Weights of a small mixture-of-experts language model, trained from scratch on English Wikipedia.
Size: 9 layers, width 160, vocabulary 16384, 25.2M parameters.
Training: a variant of SOAP for the experts, 242M tokens, 7392 steps.
Below are experts of layer 3 (counted from 0) of a mixture-of-experts language model. Rows are named router (the router's row for the expert) and show model dimensions 0-159. Each number is 500 + 25 x the weight over its row's rms, rounded and kept within 0 to 999. Numbers have three digits each.
After each expert's rows: "gets" lists some tokens that make up at least twice as much of what it gets as of all text. This comes from a sample of Wikipedia text that the model never trained on. Tokens count by the router's weight.

# expert 28
router:493458478512507474539522503536482516502492501504474486520504528521533461477529501484463517487505489505488500480462537497490479522519533535512479506482511543535487507442486489518509518470475490539527495478508478484471527461476502454452521506471501490521522529526528525479477477560431495478495495527539515561473480530474474523537478489526540529525454485496432498508496490484564505508459474524522511487483495486478530500493512475485510506474504494503548495512504498488529526485488502
gets: "was ", "is ", "were ", "are ", "be ", "had "

# expert 39
router:475461481494494502501474485488509527474492469461492490479488507507534507452544475528456486481486554468478499477471489448467452497516511524544474508488526509507521471484503525538522532523455484514512480512473515509498514501500504432520553554496507506505492527514510479488520469504433483498546497489501507479489514487529474461544507454503478530481476510497487504504525513523554479477507521525500507526502517501517477488516473475488446523487487513462507491518496472525503512510471430
gets: "the ", "a ", "The ", "s ", "his ", "an "

# expert 10
router:474498520483519502506494532509518536472513495507459524482487557465534481525510480501502497457517499489476534535491515486485467511491476493496453486528524543534485493473507489524554536475476518542502463507483501517501509500486541480480496507503467536499447545515484456461497492487447475493509527464498503539514485508498478463527477480502489538513510460475457470505463505520558480530490512523490494483496525475444510486468453478500465514513475485478517509498465467483531508475516447
gets: "- ", "\n\n", "| ", "= ", "• ", "=="

# expert 24
router:503475472523527486493434517508492524498504480506484488478515521479528465518579445442490490471538526518517501483513556473478511510529565475516462491511527512527500509452529499508507527493474491513510500516503516508477495520472497494486483525497503551507493524497470506478534500485472490470528519468508468507527480524477476485495480491522524518521505488510518531543535500546483501510470461511518502509497459520481478497506460439474495493452475495476571485488462486497492531506510485
gets: "in ", "of ", "to ", "on ", "for ", "at "

# expert 15
router:516489501508485487504477520504527520500498538477488523504466517523558507532535488465459481487518519513505527480475494480494501462560527515479478485497531527524518516485524549511564539484491536515532506503482490508484538496470478499494510520486549504468489506523576468472509481530488534481528518537536495535478494473493516476523431443499510521481461489511490493545502471525506492478461502476495511489512458501498499512513497482525491564466509531471530482477510471506508483477501479
gets: ", ", "(", "), ", "\", ", "., ", "– "

# expert 16
router:468465496488515512512487454518535536510524524488465520519526486489536477482509473451491487500552488472513552498481520482461487539530502528499508524534498512490515477483481532501508543496486490521531534510464519523500497512487512503502506525524514507520496521474490497489536495531482517469467509469548522563544525499469478504567448487509552501483518484549454478477519465526525520536488489515511527500512481508470478527494477476533436508487455497512500476532480503495501498501504460
gets: "\"", "201", "200", "202", "199", "198"

# expert 33
router:506520484478471462557471485527508540505484491486493523483523513487532495503539466483462505465528499474530515529525504504466506531514493486535489501527486508505499483456507517501518522482464494576515459480465483563487520459470474472514493497495493524543478522550502487473545485510462551504489474509489481510520500501516505500547496492534478521464489468510495508467515485515542531520487502487502513503476474500476485445489484457526468540525479500463527526529519455519473501479466493
gets: ") ", "\" ", ")", "1 ", "2 ", "0 "

# expert 5
router:509504491504476497489473513560465532470486491483464494469549521484502500495522487512490501452482530489485491470473534458497490518504510480492477488508507534498512506500506520498547508494454521538506445519512499532493489511469489494454533531508524492520501533472501498496496466514491553506494453476500477542514516465492501471505474476516469506489458497481431492518516510518512498513431493512501560504458512500505483465516438460503502509460484490509533469509486476506471489566455503
gets: "| ", "; ", "—; ", "/ ", "{", "fi"

# expert 38
router:525468480519465439521491487526503507470488459501486514494503529482523525495516473495446495469529527500508512513497503485478464528516523504489493508500503527551486493473511544522536520484464521535459500511471479515506565472453477452478493514462505542498510514503469511486509473498478565499530527484517525518547500464473511520532501467545510562534468475507498492479493515548498526525471494484532518482506518533502489498489462508512474492528480523470498488501481472506482499533474448
gets: "i ", "o ", "u ", "an ", "en ", "a "

# expert 14
router:522518518531527479509460483508496524466491529502480505511472533521509495497555478512489500465534534495455514535486539506485491516494509460523448508483492532526498497475538553509540506491491497527502491496473500477479516470469514488484518514480497521511492523500493487462500496533476567478489496505535509501503530517512467474529476408504511526445484453508508492515504463494493522500538468497522530532468506470500501494516483445500494513445457461520542488489459508511503484490494460
gets: "October ", "January ", "August ", "September ", "March ", "May "

# expert 32
router:471508511489521478505481475542514517451472490479497527456468512486497503513507447480440511456475513509508493503487500511487495530511534485535515505494507549506478488484524488512562537512494470523518511491513531521450510499467473469497496470511499493524503534493510499463514458560498477510508498480545495530514488517514531508498432427509502512492486473484493489528513463578538530501504468516507519489462496520490490504477507475480520501502487487503511478502529443494532467549508492
gets: ". ", "\n\n", ".", "\n", "). ", "\". "

# expert 8
router:495492483472528500531487499499479545494498476498478506473529503473558480505511486460487513501487523484514549521489551467440507562502519483533472501559523474520533514481473506505524516485486501506508505526466482479477514472487473481486500488482465512499451556483527433486551494553512528542537541498511510546468496493509501498550460475504461508509493458476471487516538490530515508490479503495544541479490486510491495462462497488481471498499502510473525487506471507508497493513512493
gets: "t", "d", "c", "h", "ch", "l"

# expert 17
router:466508469468491499521460506537524546519514509511493496481503503514553471483498439499518464471525552514511507502454549492479488483521511497492481479529515503507509525510486499489503523493419497487499486455462516518489524498487470455469531504502499495533486536513531508485497491534474520524486519469541494525494528467499479476525440465480496534507489425488516463495512478535532520519483482510533517472496474524524471496507479457505497527524507504479518476478439506518485500531522507
gets: "S", "D", "M", "T", "R", "C"

# expert 13
router:475515477474515469491444516547464524463495543450482487480508504520534526489496479469480499497530508516513523521517499465491461513483517512514500499489526497572528495486487511525518527509482514565479502482484519503478501484443522485447548515494505493504489513474514457504532503496485477492474481504505472545514504501551449523516444486520538514499445475507486530496509452515498481535499491490517528499504516520518468479446513462479473522487481520475494505538448490511493495502509469
gets: ".", "|", "==", "–", ",", ")"

# expert 22
router:507495477549507466497472513494497557516471484504483506483517513520509516528512499484475496460512510500503537509491547466474495471519518489496489489507480526571504491463514509473493510503486483503477490555482537502450519469472515452501509517507516519511479517504484526480512469509493497499524502501514482513517489502457457519513449425556502524521447433526501510498505504550505520481500510485489576492505520513500534491506495500470472519512473483487514449537494452473510506528480462
gets: "y", "a", "e", "o", "i", "u"

# expert 9
router:508488521514495480551495518505491518464473514474505515467498519461524496483531481525477498511544520514529503510484524474444515526525507464498480532499513514521460495451548535522508502529498536501509495500507483523509503498473499474509511495475534486499493576500526452472516489547498505449539511478501529521519498492506475475534482490519477560503511447500505535452508453530511515519494474484525570491489512522461498509444488477525465518498505510506506513543480450497522506510478486
gets: "al", "an", "on", "a", "en", "el"

# expert 36
router:463526497496490474501429479528473533503466502463513544474531493496518507475527487519449462478535517478482510502475522482507526516518503499466492478516535500507473511460465501504530525541501499502488493526467535509493546507476539462471473511503490501509506532508507462511502445540466494520467534456518522501522479491535509519539465506500497519501482473522487468471500474517531465457530485456507541458484494477489528468468462462484465527462488489510523506526517506529485533497499480
gets: "by ", "with ", "of ", "to ", "for ", "after "

# expert 35
router:508489488500514474541502529506486535518472524503501499454536492485542511458556473482494474461507516496496510483458522471476502516518504506517494513507509503557486495468525493553527505530484506559551483502488509501463532423488470490475489510434520536497494523478540476515544485524501545451487476510510488501520497463503523504542474501527500506489499458488467492506500471486525490505513517496531507503489510482470477473494463473499463526517452467511536491526494477478517552486484498
gets: "% ", "5 ", "1 ", "2 ", "4 ", "6 "

# expert 34
router:528461499500522480497450483522501521525478494476477579500550495519526498477550511500510496489492509486462502498482495445499451497489530491524495535503500527499502476493534506500500528525469482516499464478491538507488549487463512492496456474486485504477491518545514457454504490523481524500522509507561515502511523482493486476498424486516536534512466491496492466491477484529508489483446487474544536522548498465487516492491466491505467552478488478504532470522483485474487520517511501
gets: ": ", "as ", "– ", "/ ", "| ", "- "

# expert 27
router:471525501493482483492508480531489523491495490482471506468540534455522506505553487494469465462548550516509538492496534481484502494518527505532519520498513512491499509469499491520511520486503521548486444503464546501481508497484460491498511485521486494478496503487527450481492453505476531497515485491518516492488492535533489496551488491516461559474487486511472503512492469509552505478472465502547497471464511456474475527455477501462464513501452490489504498546476496456532549524484473
gets: "two ", "th ", "first ", "one ", "other ", "three "

# expert 0
router:515449485530501490512475528494516530476500513482492517446514485509508462508531483475431439468491517490522553521498505470485474508502503487532494511485511491534517513476520485518521518495498475503505451515446493534483529492466494490478517504466511511466481536505483467509498499519500509511517477461513512520559482500475481496525474496469545515496479467469452497468537458552513494475501455498547534539481461476484495448486481478520473514492512526478518481522492495534512544506477474
gets: "'", "of ", "de ", "in ", "’", "ah"

# expert 21
router:512510512484475484523438491506524515492477528496469538503473541470504490467471466481467499511526530490479532510482490511452510487510545490510485516540546497499449479470468526520492491513494513545466507531494528540464512487481491479487550487465517509504489516502503482453507465543473521550495528496513493516529468468513497505502490513507534492487460489473486511496478457531542496499438509465492516530461513491526478491497432480485498527473506517529490510541452472471504491533504477
gets: "and ", "that ", ", ", "he ", "which ", "He "

# expert 12
router:480509486505504469557503493510465576520504473487489517493491494475511510523497506492498478443530527524533499496485522489484480489516504460556479516523500497561488481486535494566548557526426494552499498526472518469497498456436506502504490515522497516523498527487500501497506488519484518484486551493515494501481467546468470499530493498512508511491493439493498516508498489520539481526489516498504569505465511506509492473500495480490504532482452487531503519502496492498503539506512481
gets: " ", "\n", "0 ", "1 ", "2 ", "3 "

# expert 6
router:484491514484454501482514475512482522499489484488464540461541484440520523486492468497449499477483553475473524539491512468478487506524512524521514527509523500550497457478496488491528522480459512561538461525500496495505469470501536447482546495505489482511497500513518522516525487500484507490556498470512470496509479517475480466518430470476527512517503484504474500499533473534521476495473509472517535473479488501497506497491472467501540533498483509489517494532529506444519502554525508
gets: "-", "; ", "/", "–", "); ", "un"

# expert 23
router:504474490522492468502470535507474521496494502505480472503539516495514465444525460476492477495513496486485506486489503482437526523535485510459506478477505526534482490486510519523537537535466520574474508504457498531497511483488501431499515547504486523509491545529496485472497478528485532512510476494551502509528474508482460449506407497499523516509482443524471533478503489498499495473462491481506495492491524505525497487464501479506439502485481512493499498497484497489497529492455499
gets: "\n", "\n  ", "|", "′", "\n\n", "by"

# expert 19
router:472511469538497470502488496523477556500483515515487500523484485495539513482505492500493522493533503488526520498489550478453484513541502479526486504523510505493494509481501506497541518491492542555507445478501546524497535494499512530478530502491516558490495543490511509456524482561474500465497509503569487506537511515505483499529443470522517517519489454485508502489514511486513521496485533464540539530483456497522505522494450478508481518514508521490535419503521485517537518520477501
gets: "1", "2", "3", "0", "4", "5"